Weights of a small mixture-of-experts language model, trained from scratch on English Wikipedia.
Size: 11 layers, vocabulary 8192.
Experts: 256 experts in each of 6 layers, 48 SwiGLU neurons an expert, a sigmoid router, a shared expert of 128 neurons.
Training: a variant of SOAP for the experts, 542M tokens, 4136 steps.
Below are experts of layer 8 (counted from 0) of a mixture-of-experts language model. Rows are named router (the router's row for the expert) and show model dimensions 128-191. Each number is 500 + 40 x the weight over its row's rms, rounded and kept within 0 to 999. Numbers have three digits each.
After each expert's rows: "comes after" lists some tokens at least twice as common just before its tokens as in all text. This comes from a sample of Wikipedia text that the model never trained on. Tokens count by the router's weight.

# expert 112
router:502492528574474476481494514495464530548509489545472494486481449483497502422479499523453466566463482506461526469527573429514482450524602429465494523489579535493549475440497509478466481433488571
comes after: "0", "3", ")", "6", "4", "%"

# expert 106
router:526530501520536493546481567508562511491510477478479507594483524522498522445490445577415510624479448587534530503571463453510470499426548464566377513544505524514565529484543471496453436503458522
comes after: "'", "\n", " of", " his", " with", "’"

# expert 220
router:442552556523519504626488432498487507504503434557466464482516444491510538557459471518459454562459469480535601462577512483563458439500558509516526445546539470486527486462576499479523509492450512
comes after: " |", "s", "–", "---|---|---|---|", "al", " Sa"

# expert 233
router:481544557544518544581431443491449524504507494448411467510467477489475502481448523518477471547508532509491535471541526476537423491409527466551490499558613512565543489483485461483480406503506545
comes after: ".", "s", " =", ").", "\".", ".\""

# expert 244
router:504503542501521494609547482462491535568561506481470457533510509494484530512468482494394516560485473526476444469507489499546438468510526492536488487498589445478578491504539477474498467519423517
comes after: ".", "\n", ").", " ===", " that", "\"."

# expert 189
router:540541520511472506545515485554508520448403495524436454511452467482492475473537491530466502573531485581512538479538515516517458512524555520523432507444583453554544517495529456539515552502469513
comes after: " the", " in", " of", "y", " In", "In"

# expert 219
router:538567535522532516530486542490533511508538508466444489539427464490517473457510465503470496559451499519475474509433536465485512482465537472559483535501601479552553466547545493524480535525533485
comes after: " the", " The", "The", " and", " of", " on"

# expert 194
router:538509552532474512538467468522585574475482533513457459490475496518527433494481470561447508546485454581499452474509537481534477455503549444623420451449552524503457510468546488479487442507474538
comes after: "1", "2", "y", ";", "t", "–"

# expert 251
router:441487494557553452514450485545541514553537487544483497485511473449498496470453425522372495564460532471465489483519596485503410502464532562540500425488577544490485466496527529446494443545507530
comes after: "-", "\n", " •", ")", ":", " Phyl"

# expert 94
router:528455564552468475482478502468507543510491481505433504440539481502483478550462532507440503562443468520503542431526504496575465464415486496555569529482550490524470491422536449493512507537514504
comes after: " =", "s", "0", "f", "p", "w"

# expert 224
router:467538501538493483483446473501494540487466538480473451476447452548522480404456465488449490557541467543488492531523440480536424475444529546501461468495573482452534469493505457519568502531514447
comes after: "9", "0", "1", "8", "–", "6"

# expert 217
router:513565509524482553513461492528528560561493531451503505545519570459528472435427488560378490583504441523488467512496492435503469399478535483534493461550563545495594421475535545484450443469517544
comes after: " (", "-", "|", "(", " \"", "–"

# expert 227
router:531521555567477529558503548519517504507492447511472449549465437521470528507497455540457508588521450528498496501565519489539464524522511489525438558492600451475487454428569501531503455457505463
comes after: "\n", ".", "'", " Year", "er", "c"

# expert 173
router:500574506533436466531488439517486513529519515552467488492474467521522461474492477469381466572487513526467503471525560514471459428494591504525447538502516502471486562443499463502476427462566544
comes after: "5", "0", "6", "3", "7", "4"

# expert 80
router:570543555530521439575450481572508566523517486524451520443474515496533490534537515533476444530542490524552470536449571445490503517468532495506447400507591583559540447466547477550498520496508496
comes after: "1", "9", "n", "in", "on", "i"

# expert 135
router:515525484562484510543450449477496553477458488517461505500446468493467505476513517529478436566505461570445545453502513491459489530531500487558419465514555521532509425511508431531487465485467542
comes after: "1", "0", " in", "2", "9", "8"

# expert 125
router:512527478504563548565509474515514499624542444472454529530482460580514483511501491507459461558522461479520496429453512477541449450474556476573469547435585526490504452505495494455504514485529539
comes after: " ", " (", "–", " that", "′", " Episode"

# expert 248
router:536468543538531532583474499551509488477492493514538514479459502499541519441480391517461436544476437498468509497522517493517490460492580494570482475536577517467522453485545514489518510485430500
comes after: " |", ",", ":", " of", " in", "|"

# expert 95
router:599463509508498493545465481504534528504496492465429499526430457486476440512556554581490551543481501592515550493482471472556465526481502478545433482557597456550544458438499506574504485503445564
comes after: "9", "8", "0", " the", "7", "4"

# expert 207
router:538472495584506525548483542492511540551510472558440447486450489549538543495439456526376448553514386466442483454510504434487409425479556501533480539518549549472525474433478508486510443487458484
comes after: " |", "-", ":", " by", "|", " and"

# expert 124
router:515544503531509461576418472479559559511429460438457483497455482515511494497503434508465499544564519516459498504493516501480459451516528491582498490492478479456550462489475442532539515534542507
comes after: " |", ".", "|", "==", ";", "www"

# expert 158
router:517509535535499522557430542517525575523526486447461459499471500460514459395517445455431516598506458569453464454529508458483456468485515498550481503567558491476531488507540484524490490552509498
comes after: ".", "|", "\n", " |", ")", ")."

# expert 252
router:490543503569486518510487509507511518435440518489448484544457489468494515498510434529446493602509456524484498474506540464460452516523503458540465469512570515591509450512549496506520500480475531
comes after: " in", " In", ",", "|", "In", "2"

# expert 76
router:540553547526450519519483501507498484488514536477452529483444441469476495507586501471469506543400490537439530520545519481502406477453536504555454548465565510448543457461512453509561442506535479
comes after: "9", "0", "2", "1", "8", "3"

# expert 177
router:506538552537533445587407483511458526480501537504452483546494522475539504438483565556389495572511483530520490514484535485471426500436559522505485514548530473531557466525505494555473518489480509
comes after: " ", " the", " \"", " a", " The", " K"

# expert 214
router:539493515584472447510414554470585536500473493456439520545487465529495493442489419525479514566492453516513487508496521463584413504511522462559495497512573517489505437446550495522487517448548486
comes after: ";", " ", "1", " and", " (", ");"

# expert 121
router:558544554585492458587486530531496479529471486480474517498466491505589503514531532499443541553496443477518452488549522466530456477465550467529534508516555557576564387463568453441497487469459503
comes after: "\n", "-", ")", "==", "===", "}"

# expert 190
router:508499517587539496496448484529506517576519487567513531565497466521488520437514498518436469562491429470515523488492530425500481510517574459535454475526571470523538458447539484529530498492500510
comes after: " |", ",", " the", ".", " August", " June"

# expert 134
router:510544580550459510547533502536545535513516528499488503475469481455503506483494480544442507534526428501458465461506503471488448512454519528525467529535551542487591398524500452515497479506505525
comes after: " ", "1", " $", "2", " (", ":"

# expert 170
router:460496533590498482501498509504489561469480527442489486568507510493551517431510475525465460615504473541448564435516539444495474486504561469580508480528546546452512455492516442494450497527474550
comes after: ",", " |", " in", " (", " United", "|"

# expert 70
router:571475553546516474542478490506500534507527455514480479552444529490494505478522439500447442546456469546454536497452481473524475469447510404540463502473565452459626435486543469464438517480507572
comes after: "1", "0", "9", "8", "2", "7"

# expert 113
router:538506526602505484520454520551477603486484541525444485521472431538539510506515505584419500577544478466521479513518517492524494540479494482503450408571632513484564465478541516463433516485554536
comes after: " |", "1", "2", " January", " May", " November"

# expert 211
router:476568543539560479586484469523461496544586450506473546497505477422507516464456442526464484559546482507475490487469589505531462516436537458559474452505489508529518481437544474462523491521544499
comes after: " ", " S", "s", "1", "S", "is"

# expert 187
router:471537552592493459530425520520460586524517480530494464508486412444469502429524488551419528563479461558514464448480550442531442464420489424519447450465609538515510429488587522471455452520539519
comes after: ".", " =", ")", " John", " also", "%"

# expert 90
router:521538507525507505573443522482479504532490441486478499451463495496484545447559450543420532583549441518510499521530562450520455458462491464498505511544599537487522478436546481555514462509471481
comes after: "\n", " ", " film", " Ra", "ra", "na"

# expert 126
router:496499567550476545479495527531496469489519409532507561561550453545435531479485518479454472591492472459493520454454527513494437495439476463504535444462531480495516471462569515460570497493482552
comes after: " re", " Re", " de", ".", " con", " Con"

# expert 143
router:528491499527512459550472522471523502471506531550493528469485487502533494521514552471439473559484422538501505477465539509584443477472534517526506497465534539484561464464539531467539489450512477
comes after: " ", "\n", "-", ":", "idae", " with"

# expert 83
router:497507491547431514566452461499497538506478502477491504552537479533482435424493480527478521574482499575542525458507485497597465441465585481559444501453544487480549464486588519464458490467513500
comes after: " G", "2", " T", " S", " K", " D"

# expert 157
router:450546509540491497542461473471542581476552464513472495542401444516445471480455530503435469596556454458507513485496539536456500497451515544477423488511555446512583449455509444465493509498525558
comes after: " at", " |", " to", " from", " of", " by"

# expert 149
router:514506574574500485529419509494510538585562539458508490486495449438563449550483500436458468536459480531458497459471468523466457471496581475604549566502544536469532451481530465503460527532572529
comes after: "\n", ")", "==", " Party", " votes", " Year"

# expert 148
router:522502492539483516542451456497515518484510497541490499529510466500510540449534510502440459588546511510466502549497506443471476509441523505494443477522540476495541467455570508540456489444508536
comes after: "0", "2", "4", "7", "5", "8"

# expert 243
router:536518577521504509523475502476521524532570454529454477504468522493516532497419504475449429549446440528455458472489454459478468459440518472518517493532608473466512434483549458496480516542483576
comes after: "\n", ".", ")", " (", ";", "|"

# expert 111
router:495567544554453532544454502451489518543453555499508536512490494479501476404536508491416468540515440474438444478542550532524413418474572556554477539483522516510536473485524473449512482497564547
comes after: "0", " P", " p", "P", "5", " N"

# expert 155
router:509506492576518451519480500488485522517546503479464485476543449486537455465465490486501491598512477505470492476512534497509448510497546504513516477530587455525564501540526454528543473561528528
comes after: ".", ",", " The", "The", "'", " He"

# expert 74
router:461543532525488469475423440519544498524511481485469525518506487539493466428462388537447466576530486559527483489482546461535430490467588538540482526547561505497568485484580486471459505490508590
comes after: " ", "0", " the", "–", "′", " ("

# expert 209
router:502528547562484507529490498553494545534464491441481465509521446509577472422423510564472424571491457555535454437474576505471469472522530491602485480487573516494571576503541477502539528467499535
comes after: " of", " in", " to", " at", " for", " on"

# expert 181
router:531492554585486451509457507555548581538526508437504492465491557512558531492480524490475510566525430492541445447500509515520478430454509506543468476506558493498528433496544444440539470528522551
comes after: " |", "\n", ".", " =", "==", "==="

# expert 118
router:537482534551473499540477507508518539476468476470449518525452455493528521480455412540424461564495477553492488525508505498527479462479535464524502485538570465465558472482529519497570490483520547
comes after: "\n", "==", "s", " ==", "===", " ==="

# expert 78
router:541467538591499441468452457531523579531495506512529490550480526496526548494536520565466500580534444533496492500516467486571445516484506500537441507542560485543550450464507494516481520511486561
comes after: " |", " =", " for", ";", " For", " during"

# expert 168
router:572530523514526480563406503497509510522538543492480506513486453492552509453519433552411490575506473493456468518531579487554438449488534435566515540504551500524591380485483557500480469497528508
comes after: "\n", " ", ".", " on", "On", " Coordinates"

# expert 66
router:482472513551563528549495467542464511508551561535439510513520454444477461457463482501472475525506511514457513462520498465531480460458494454575451477511594475551526452493578491452506442537472527
comes after: ".", " =", ").", "==", "\".", ".\""

# expert 255
router:534593534531470481513442546511514575482500461518473489490528439482501457419506468574402424656455535550514491511569530451477475509509491510489522461546615496495555428554566556496496501504488517
comes after: "\n", ")", " =", "|", " information", " career"

# expert 206
router:518483528538471479537482457501473496480468539480466530491466509480502445429560444475411464534444473511466453496532558489479428449450512468541512516488538530490559457491544478487511478494548528
comes after: "0", "5", "9", "8", "6", "7"

# expert 247
router:498507543616532500534504515493536529507526503476410560511442443523499495428554403514490457643474499550451479512517511538519482478450562470615467461524551495473532406539556526509538424488503568
comes after: "\n", " University", " Location", " Siege", " County", " born"

# expert 179
router:537469500585514474598458496527503559466512561512466452480531467464523513479544476540473541584495446516475466460492500474517431492478529424614476437487497536446567495485573492509449474477509527
comes after: "\n", "'", " (", "ö", " &", "er"

# expert 184
router:485467523555500505512460515520487519546455513492432499518520418464475495460494445528431418585487519476464479508514565484520419468444527461571437521513561534553516457473534491449493484492531504
comes after: "6", "5", "3", "0", "4", "7"

# expert 215
router:543541497576500500457481483447451525493548493493498507517498427446550511456521461489472488619497486492503471453551610483444445445429476533528490477507552502495599391472457551463472441481493457
comes after: "\n", "-", " |", ")", "|", "Scientific"

# expert 123
router:508470543526542493512452494561491539469482467526489481474435502428541525472531499497427503538493471487517469490434559449522470453434551486551482467512556480529685507487497527455459466442573571
comes after: "\n", "0", "%", "|", "2", "4"

# expert 237
router:528494490568454499525421524529470524495561453520506541531479466481474481531474504546415460592563454532482507451520518502478463442493578505557435473567534518456561383496510461511544486485513539
comes after: " |", " was", " were", ":", " and", " is"

# expert 122
router:463540546536435458553421488525515485452525496521500509502538512534454522401510440491437527577536503508516527451465547448528470474492538491514456485518550565521577458450540471458525441492564547
comes after: ",", "s", " to", " and", " has", " have"

# expert 202
router:505486484572407424548470529495509554526515510491461500496483485475546453402466554529459446572474429517489463535484507469550425505491528442502464469515558579502485448428536442513560468510546516
comes after: "\"", " |", ")", "%", "0", " —"

# expert 93
router:484505497531457450600508476502521574504474515486449488481504497484502534421471445458460409571488492521440498453477499484486434466503502441537498471506528539521519392523567552484479458469502592
comes after: " |", " /", ":", ")", "|", "W"

# expert 116
router:464549565516548493527446445475471523520551501472514491490492478464564508461444505541432485575567409487525486505480576485524431481429556480523506459498520526519490497551566474499495519460529492
comes after: " ", " S", " T", " N", " M", " B"

# expert 198
router:451526474561474525527432510479514561462451487521444415548454498499481493454524492490444540578538450498430475459501545495505486506481532476512506459513597486541519451538572487502504450471489512
comes after: " in", " ", " In", "In", ",", " of"

# expert 164
router:531496532528426466473492536484497544544485417530507535508499469467509522448488481508403502603464472467475483428485496514571475494504500456536496552465569507517526424565511435523488517504537467
comes after: " C", " c", " B", " p", " Co", " F"

# expert 249
router:519515500580455534509409498455481562517470549508471494509527475503506479493489513525438479669515482539462477525466574460486487511480548493509484465527550452502556423461482426469467477443542526
comes after: "2", "1", " was", "3", "\"", "–"

# expert 213
router:522505490593531467463421508512521568470486481512483492457423467484551532498479491473414481568461447463498454398478516485513470484453528500586499538482606488490577477510573437439469483453507563
comes after: "\n", "==", "===", "See", "|", "Personal"

# expert 246
router:575490491606460469613462506497488453552465482491508550477493484515514558508540470497459517561527510501505449506511510494545384510530552484531506471516542528509553396469600505535564512504535553
comes after: "\n", "4", ";", " is", ")", " has"

# expert 166
router:527512519550534527524407507508528567548536553499476482489475527563482528438535459495446441565493473547503495495551519465519481438453537469527506521581521495524578483512572488555475486525543517
comes after: "\n", "|", " |", "0", "–", "9"

# expert 133
router:505495567607563470514476517482496467491519400533500465545469474485474533446468530492460518578491472446501511436518560465494466545455489447531500491506551482566550427513574521423544492474417519
comes after: " re", " ", " Re", " de", " con", " De"

# expert 192
router:553502482561491568528439530473495563469492534454494483494466527414546545428506482529466453550494428528440495489532546428513436488552579476593477442528522521509486459517501452458460520447476578
comes after: " |", "|", " on", " in", ":", " ("

# expert 208
router:486518516544568494608487474492524538468509491448484473460508451475501501492469526492443459594513418482467475530480477505488452508478535493574480490526572448506573424487493428523533421483504548
comes after: "\n", "==", " ==", " ===", "===", "In"

# expert 136
router:533518517556475446551416553490467497486550588494480482484522432475516479422512461569385506608534464477464468471583500490488463515447514432545469474521517462494521428499490497478470523476543500
comes after: "\n", " on", "On", " was", " On", " Born"

# expert 104
router:501508522523498548536451461510447536511464502487499523489440463509522487498581503490432461605488433477443530534484520463504470500431566506552488495521571517532562433442485484442528448451526542
comes after: "0", "1", "2", "9", "8", "7"

# expert 203
router:507480592509528500621436494564499511565553500480459481554466404454448496481453474516470467496516474501482489484540548459496512495482484417582468551549555543488504471487541486482516461527499491
comes after: ".", "\n", " \"", " (", "E", "O"

# expert 88
router:516526547512461534540493510499499547509434500486466477525457519524541499446479505561463471575494461545488463488468555529490466519465508502647482500509598553472544519496520458495540525415459523
comes after: " of", " in", " at", " for", " to", " on"

# expert 75
router:490584515506478513501424466573505597505476492490517434549535474456566564447511450553471554577535514549502534485508508503533474487511579505640484524472529518478548493478487532497568504455528524
comes after: " ", " Preced", " Succeed", " Direct", "or", "w"

# expert 204
router:469524565572504467488493525463531532460500465452530523512441500490548495538495528536443442613532506507485466502530537524454444452498521516520508505477565442502568451459468472468451506472561527
comes after: " to", " in", " |", " on", " To", " at"

# expert 87
router:473514559552514485584466490473527476554497515481517518542505499513493547433489424564455498553479495567512530499573453411534474442536578479535465482508590468513574513482511481509485418480540548
comes after: " H", " K", "9", " T", " G", "2"

# expert 210
router:461507550544510511609471505511475520552469527504434563483465477466478474477581461467479504547533532468468464444522615444495434487465499447585467437502549577514568443519537488488473497482565511
comes after: "2", "1", "5", "3", "4", "8"

# expert 242
router:541513521562542486563484526563547522485550501424421502509466446515508548445542442529484451566508498531487541401551501500552473455443553506622476534552537548549527464510581568495509407508509554
comes after: "\n", " Born", " by", " J", " Siege", "\""

# expert 239
router:434579541533464530563507472500474529511506441522441481483504468488494506553443544478428445563473474524504596492565506485545451442502559525541507478483494436444452505489562423449511472474488499
comes after: "s", " S", "–", "t", "S", "st"

# expert 154
router:527482505554453532563464541474477520515463487505535511475474509482466490467553486500463521576514478580530479509569498495492435500536498519562413545481551445507579452488507457522519496503450505
comes after: " F", " W", ".", "F", " f", " Le"

# expert 180
router:528545464532535514506430536443481552514532477535496493530520519516505447437452462504461479552495423537500441391488531444453410451465525460502492566483524534454525456498520503485489493506537524
comes after: " ", " (", "-", " \"", ")", "\""

# expert 163
router:574547521560504506556435466498523517461487551405465460560409455536553506425514551602486526588491527582505502498451556503488455473482546475525519459460579465555543469522507503514501511436468522
comes after: " the", " The", "The", " United", " early", " late"

# expert 236
router:535556515494503550522506513470541506508444524514402466534459474459487480454517484535396546547576488579493522487482510488512462465452548460585404445513547481544530495477540477556507479528460463
comes after: ",", " the", " The", "The", " that", "),"

# expert 114
router:519546547543449516540445494439545571540521540458475503563470474501569533425425435559487464588500511538438502513514516422479446506464551516518449504526536511538606451480555484496527459487507537
comes after: " the", " of", " in", " for", " The", "The"

# expert 89
router:498467532534507511504473497491498601547554449512481492512528522474478554501447463535430495585542480455499526487515511481555468456465511487471454444552556489481534437506543473470492462534551491
comes after: "\n", " R", ")", " was", " film", "R"

# expert 73
router:524506540533489497577454520494511519525543495456472482511506477461453469473474457498472468572486454505417523487524479498581393518520523438527480520483580483438552507480515505440525462447428534
comes after: ".", ",", ":", " The", " However", " as"

# expert 250
router:510531546560528562519482496509518556501432498456548531507528513468494504406457494541426480574540472492454465507537503474487430461518553517531477536540567503542555498489544494430501446468487577
comes after: " (", "/", " $", "0", ".", ":"

# expert 81
router:479502546588509456598483556534480530537462449518466480536518531498520529499471431537454429578486430546473503453538496459519443462508546524519448518525520523490553510431500512539499488444490538
comes after: " |", " for", " with", " to", " by", "'"

# expert 226
router:533547534521450503455442429532540523509504491511437509508480415545509494516540519505483485559493454508510548469509482483520434484508552480548488483431533512547540486497501464486526457494482543
comes after: " the", " a", " in", " and", ",", " of"

# expert 197
router:488540497545543545577494544527468482473542504506463536547538480504545481441483522528457495564526418487527473513448606486500411499425553499587435532497500535519521414474590533530505503483559495
comes after: " ", "1", "0", "9", " S", "3"

# expert 195
router:531506544575468487581459494475507515500566459483453521538526510480537472479551460453428510630498506493521517488500504464489441499505550435545491510488552496550572417496502454490500450512545496
comes after: " to", "s", " he", " also", "ed", " and"

# expert 127
router:502542522561510453497467489488534477485494473514491499511500477483559541409499506508461507543537477506506540488497560498522510432451556517476429448495550494515500475510557469492465513483475516
comes after: ",", ".", " He", " he", " where", " and"

# expert 235
router:534510581570451526526515448531558528474543520511472532485464414534471469490523504502445524575552509561480484478483535459489487490466481489583500456522531496521499482473560465473487436482542565
comes after: " |", "s", " de", " con", "c", "com"

# expert 165
router:488545528524502449537472490512565533511505538451499479465504564470511506463529460512377440542502523519442492493487527449497392434520540471515474416524523499571488405547576544480523478500487586
comes after: "|", "-", " (", " /", ":", "W"

# expert 150
router:484492585513481518551495472519501532494574525554472473525461477489548498500454484493438469604592490524459551490538536430523429480467593530539480501498565486519492387436525473479480517510498567
comes after: " ", " a", "1", " with", " as", " for"